Experts of a small language model.
Size: width 192, 29.7M parameters.
Below are experts of layer 5 (counted from 0) of a mixture-of-experts language model. Rows are named router (the router's row for the expert), up (a neuron's input weights, with its number), down (a neuron's output weights, with its number) and show model dimensions 0-191. Each number is 128 + 32 x the weight over its row's rms, rounded and kept within 0 to 255. Numbers have three digits each.
Before each expert's rows: "mostly gets" lists some tokens that are sent to it at least half of the time; "raises" lists some tokens whose logits its average output raises strongly, later layers aside. This comes from a sample of Wikipedia text that the model never trained on.

# expert 18
mostly gets: "ft ", "kg ", "lb ", "Opponent ", "Length ", "Goals "
raises: "ical ", "| ", "overall "
router:164076194188167112157150116093142127159140089108156108115109120103121172115126109102145173111142089135095176078060120076130138149126122158123147096171177121070127116096083185103106155119061158149145112099136120119101139180194161111102141109103127149126098105137115127156094133107141115161150094114119107124044120132073120122091183140103135116114198052053144150067131141133142124086138136078071111172121133135166165106097129086128187164144181091155056106165146150096093104111102119122121144105162101167108157078127194159195152140123097107099156075144119117139174108160164070146
up0:109088187083098100103138105145115158107118093091106119130113191116154144118125196124097109130115062090156217098083148131112180128077103122156174101121173144160170113176205085114158164086147101105199116154124111156136075134112190105147202150096124097213148094138093152103168097110114132122090050151118117118167138161123074158147115164087146090118118170181130110124092135170140109145167139146098119072132145122159129099111119147123144095106145107079158072189146189192094125137172129144129073126162184131118159140096123124170159109101150137134135127144132152105104163131119075108
down0:168108179080111140128130128106116152134122065054124098114134126134138138129184142085152070174173167050173125147070150098111160174125151122105187102098173102095104111133138153098172085147196131085168136172116064108105164096159162164118121041133134103114103160171104043135185127164108135074120151113140090123129095162091102078136124162116089114168141174121134148133124119162114129208137159140135127139113134114110160102119119044187168113157137169154144104124090165135074184129144120117125099133141159087143154106157106132115121079148129153099122110144146137131135204134087150052

# expert 47
mostly gets: "moved ", "came ", "wrote ", "him ", "went ", "returned "
raises: "the ", "that ", "there ", "it ", "this ", "a "
router:171059168156191134133144128121131167159172107068166120148080074098112162113104137155157153110110079159082163096067115105132128146172148091113116124183139110139164116110116172124108163096100100165096124117144146105084156145145159080094147117092118155128087121093068139141077107055129143155157135086102108160049166201088117146099170125124179172142175076094154152107158141135137100107133151082059117166146171136123170119113153157123126142167178120137077077181132148100149121076074117136143141136190112150086164058118147147160150135102118098113168059142075105119136108141160096164
up0:150154136118103143166067124159189108146082132128135118171163164073152132152122121148187090119141190143131171128146118123141150112178125127125116144153083115129122144114109147160121157119100180139116132058085086136125117130170108098123150140082040122122085132115149108200171128111099102146159129178114111122122147117085164156092092087141041138193137147064125109142164129171170144128106155051143166140109168132164109156043158158145155134147127139157124075113110163133121121101173084099193098119150181125177132121101105093204111172113151073060173160147138059102086138097141161117
down0:188139056082110106082094164155107132186152173104131169132124096116160154145085139124075126150127094129060103130123092186119088115092084101130212142059175126092193123173146120114130094117081159089146162167158113185115093093140160160090120149084109172126138146153115115145157128145137179128094148088152118159102118084046163118157074104156130129128115074108169129132129119160099100114104120145160171083126156128132144086125143151113075154070140172089075124140138194090110162153128148144176133092144119141157129129118171182117161114148090142111169138152088060116103153218150144105

# expert 77
mostly gets: "World ", "War ", "General ", "National ", "Minister ", "President "
raises: "on ", "of ", "but ", "and ", "as "
router:161092191142133078194158136100133188130131104079161116163092118078099173062086174128146163101080085145108160070132117084174111184159097107119161066152143086105127074106087154107124159081038165167119111133139126062114146180131171090121121096150122135137087119102110176144082069107148177135155136121160092128067140164114094156102145145109158121158167134091104132098120194168126087134137149126121108127141129106150162160131173099074164168153163084154083110141123133049134106121079088134129151107150119166151159086091148147166143142084108103083155137090149120163141089144168139136
up0:117054117098108065124137189116148113121129130137138113137117149119139115138156110103144146140218063110089103075141185144173154121100156113079086161155119162184100069157171123150082118158129114113059110147191150188138123115148139076124114181066127147138144143158085144151116118086140094087102117076081164151108071168165127162125097105117122163133059088129137166120170161151127144056121129101104102172116111183147076097110145141100118131109118139147146140168145153189145121151131104146131143167131090128086078135148096077147124091092137115148194058064195096086110130177108124120
down0:183121133062165101153134092113125134123135107155116123105157157089087130139141108152083160141108130147138193101151173115111151127152148102182083104043121100136142095129105144073123111167110098123083090167152114100108181142105115146149127141147134084146112139141155140104151035143137183109102158080163157142117147148141128095144078151163165150098093115187127175109109130168195140129166153209124107188093112120158092107147141088170165108084192093101128197154136112164047130113104132094151174099097138129057103173055150081107107112166131136149150095113155117117127069128085195143

# expert 79
mostly gets: "Army ", "military ", "Air ", "police ", "fire ", "War "
raises: "and ", "on ", "where ", "under ", "while ", "in "
router:140039193153152122191150125111122122125134093071178117164095098099124154119062146124106185104086064161112182090100083063154099182156118137132148054156171122101152106106112110136088177088081146159128094128127099082119138174150151092100135106139134147123091123086113186148064126108151141161149131100100125121089151150117126179055151167130151126162159111124112162093109160161155108090180139067122078134136132089141165150142163101119163137180154052163103103155089163074124106092090112126132162112136088144136147073097141144167146149090089135128161075075139138144162129171164106137
up0:165159152108161077133086156157187147142168103123128116065150097120094124120168130167150117175137103096086153100107125134126119146153174081132168064162127149097133120149116085116107100107098075123172093102118130113094159192185067207095073096158135105070171103190090115150125142069182120147183077139163095164157107132143137057106110160096112093097198128179097084173112104104107128106104131135122135130167109142150049138092185164106150147125141107138088147110119152154120090132116129107134123110108158149195085185175118113156170131102114088064114158115153117135150072152125085129
down0:054146151203111137135131110138150114163141167152082125138103085115171215155096084116113114187091133122093083087106135109118107102143131135113136164108176218140139145124128132204078159155090152117138107142152152156067128140188167163160116140136131095175153165178055123135121164109147096117142104089085123177153146149121160060159147117133098093137177102089079129070149134080166126145167142088072117083102117157179085169137136155064131105095150139113113090164111154131099103139140135153076086179102149183075162109131143098094073106169147120118102169142135089105115130149090113154

# expert 21
mostly gets: "was ", "been ", "became ", "would ", "has ", "being "
raises: "popular ", "sub", "re"
router:150098163145173079160143162126135176132181093087162117130080080090126118113104174123138185110111115156080181126088116124178141128154110100138147091132134112147133122103128174174110176118091089126099101103165114076092159126183170085124193121114081162130097083071062142152071098126159121145163097082092115153044169193090108173121184135146159170166153101094116165084150138179167074080146076096085117161139156111175187117108147143088141123162140118170089123185141143085152148081095077148152152106154094163143144112090136157151150129089117125108153101139080109113118115135168103142
up3:149132131121200140101132180167116103120221166147112130099117119144119113147141190127037118162121167184076145097069053151114104064123141178134109166094067100079148129130126132105131156114074145098091111193098139086047160143118143134123151082138155098127097108115114127095180163141123114143138105144124158153129095126115105130175079173084187183119132057118155116117100076162139143100080137117158100116163164116135115085145120171133087149115112118141148144122142070104145106163187141130145140107099116152134083099107075110175173111135145094157151162106126103100131030143107074126
down3:131120189155188108130088075105118121172169139147165154151194148154127171139100113127167158173153156101101118133096110129016144131144145053119156102132133190099123142116140137211141109180126057113130046101118182190162156153161172149112133124115075102139047187131116102124119134133081125107130130130110122092166105082126132115141154103127101108074147087092131130125069119095121124126076174143152142168100100094115151106144101158115119167120174144130128152086081138140163126104125119103146126120131181155121136184109056062159156144123135147105192088139141188094093125126093092158

# expert 17
mostly gets: "during ", "At ", "near ", "under ", "at ", "outside "
raises: "the ", "this ", "which "
router:179079165219154152134137141102104126109151099106142121133123064114095145119102158152154176112074070171106147061118072145139147131172085139109138114157108096068160110097113146118126122116089096137104120111148141120096138135176174116079182076138117152190130129104090149143081115111136189163173105063152101146091167157122087146104155161102149167138175094081146135103126146157125103103123098100118102162164170076159172126079149112075139177141157070157069088143088135121118138150104131177154163098155114165150163070093143184162189125090100107081152119119140068091144119122177075153
up0:178156110137116135122135104104131097223115113168131153078132178115137138186108104103149099119151078133122160135096147097137106166150118133144087201133173096124076126099115146144112098096082096061191055078065090132102114128109122115143112103111084141189065142098156145118106077114129168184133119067151114158107173107133106131139101143115097105076128128110086102140075163159146072127135131121081077121155126220150118161143171128145089147123135115069115175137151208105110196127093101141109178131135150095207098159097112120126113178112163123135092131090092114130162097140096125165
down0:136145177090047179078081083101170124115134109122132111162114151123168120103144135102096104093094171144083103095181114119142194111112119130108109134085148137110187063191175145174090115131182143121182209125112147223100164061120131146151121098156147100115143109124123154092125131160119157085059170157109124103124135127094185134094142118143120089182135169097171107089164102150119140102127102103093113137120122072182123169121094141162140091090073163111101126113100200111161133122122139102176167132115079136121137126156164085135110136131122060118183122137150113177117087140189176109

# expert 60
mostly gets: "'", "by ", "with ", "’", "alongside ", "by"
raises: "a ", "the ", "his ", "an ", "extensive ", "significant "
router:186093155181167137181118105076128165130159095101109115159118073112102151113137146127144162089084115147116130059104087120159156144163089094099151137164106079118161088129115128149075138125099130151062087124106151124094125124159144119101184156130136180150109113103086146098099074109145190161174126090167115133090165157117115149094154175101121187151144108095145130093116158145121071070189112114086124146163165078159160166054179141111142179139159114135092086131102141091144163104129147164158187121143093125112162092068188141136182133080088129062138103138117055087142090162165114162
up0:141114141207153108107100160103109145138121100133121164138175059145142121137103133193122104128084061099130111137134157170157137151130120171081178132130170117133113135123098169114214171158153197144087128096129157132051096147108108203120043108134129085137049156118107103164129090160085119137104156132129099184098183099142117049145106099165153100195156120075092093185125099142122130144150137086145145148106126143142154156150068159107137172170144121127146066174112178165132117122080139112142180119107132139130104112130090170211130122169128142163165170121113111142125125139087129095
down0:113151146171117091141129120134107137107160100115083170150112148073141113103108142094113101141201153146087100149105110228108103122136132158143072127122139172124180130078130084129102120136139132192088144140137175132148132169080135127131124101127159122139174119122128121069092094162180100127116178129078122140174152156143137119100134114095152155106113145135146211121087171126072137107052094190087139112150212060160052132105102127130104123212081125184125112094097056135073096137146207106171082140157144125116164090088117128146188104135087106130131121141150139155146116110142131175

# expert 11
mostly gets: "lie ", "ought ", "ports ", "thing", "ody ", "less"
raises: "& ", "percent ", "rights ", "ole ", "nor "
router:164125168123169089173156115142142155148199123073131120163099102098095167127108168143149136134100122165078147083103127135097151155150130125094151089182108104101165115109102173151107219115109127104111082078173154109067159142223091133142148136072129156143111114069082139129064075117136145178153102071118150162074151183099091169145148157138138114129122129106116139084144120122114074138146118122138105133170143091113151146122157143104166139118146100164087094084086135090151149106086054098161166149196115167179095070109170148152206130075136123085161103097118089134148103138165113114
up0:097116107104106074160121113111131111175160181078107125142134111152060100181142129121110136114119104129218185151111126135113110142187158091123165075153078109160116117116102146156079106125169106109108143123089139119088147129117120080122102154150153170127021094083078132190111110132126096172154148136147125137172144168134116158129144111144115122123146110097132231124068120131083186105138090118156191141116120117114118106216125137137095126137088135115129155093147153132113108102082129112121188114141132174153144104089132150135255124106117148087112175100140203162140173161135097098
down0:179099194172122159078139132074129151163168137194164074114164153126154159065184090145103087177157108179108111089145161138138098124160116140134083119123186144151108092125134130161084128103062139177124109156091113091186086151099167160123118183090123148098126152194101125153103162121171170105092197120134109124149095129151097090081168043116142135113139170085124115118158118144128122107072115121126106090145112108173087100084127099165163132111130096100137081142146133146162148106138143135165081126123108109152145158142180113170035035162106117142162125154134163078116081114126114142

# expert 26
mostly gets: "\" ", "] ", ".) ", "\") ", ") ", "M "
raises: "must ", "posed ", "cannot ", "only", "committed ", "may "
router:141099163162143134170120132111142149117193138126154124177112082099095121089090146134150172096116095157111167109125082104134156142141100133090152128174162079116167100082097162158129160096073168117142100118139116130103136212178107092115117093125075181131101155100080157143098093102143151147124088102120099163096160150084091149110162153091157158152151075076136145081146166134136066073134147109094070175185139057139191164132159141058151170157198080167085077154112167071145139101114085138131127118140107181164128091118164141168119122096105111081160111134109105145137079157158095177
up0:104092159140069113108131094197193198143173127087119128101157112107133120165148184098182149136149120146115133144109046127146096232135146149092103127212119098063123132175113094123146151172083109094081095107142117169100202138173154110137135069106147116192135102098113083120130122099127131165130112060146167143127108113157159148130167146139159120142129122134165101163029101158096172113088119103140166154130088125125136170130104108151151130139146120124152122111160161111099076177101120135125091129121171122119173079130126152077126087161121055165118151089171116095119179165145130168
down0:134149133090126174117137185169108099121113075167099133083141070165102131126147159157140124168084109098176123091115131156093110163147133111105144129145109125105078200109145102101154124156145086194161145093153111080170151133134135106139164128125103102087162047094140088124135102089053173150173127118199141134126128121177151102130195166164167117180157129130109102135087141111140132070115121128118126146085133145149090162106223067127137156063074127166133073116146191160176153155103141081138165064082165109119140101137074085133157109183154096108123098100183170118127100126118098133

# expert 6
mostly gets: "of ", "From ", "from ", "· ", "@ ", "between "
raises: "her ", "the ", "his "
router:160077182152146123183131181141148150201145107070148113143132120088122174111105181140152168108101068129066124082118126119190141170132083126092168086139118110141151111100083136143114132126078126132100077128133136136126138125141191084067158103122126156162116135121099160114108106112146123178165122079160070147036159130114117121084134205097182106125153100059122132103147166204104056114133098087098090127168138100149152113097131141090140178132162077170077101151134140090132114151117097164189158093137111158112157112103144137152163161102100122083135101105109079092181104178144082129
up3:094071135097120136199091155135124160089114134100132118110107158129117179104151091098132093113137155134134107081175157161130151136151143123130127078114111120091111144125127171128177129101105141107182127090056154108145166132165125092077139163115104062126111075102098127130157096120162159102093060173148171187120132108070192154065188170117089167139146125137106107121118165132140126131130148111121082054114124134127091134176183121070172120156087131116081103105174086058121098152108149048118124100100153144177193099114147159126157146147055148058161091086105112164128100154130179159
down3:153186124101054088132099170117101180119063108159140130137173148164154158100111168113145097111170154136157115115132155090106099139071149107147176093085043101131120131130146215116152131127172132115116174156085128166131136145125164097148197136129113083146177073139139120095134138163134085105120157149126173106118147072100122106158147106100159108189064166124101158108099124140137189153137175085072152076128175096162112212113116093132155120141097134129158125072183148172114104197103141141100082078131136085146183121147089107144129090118167146089096063111125155118146088128126088114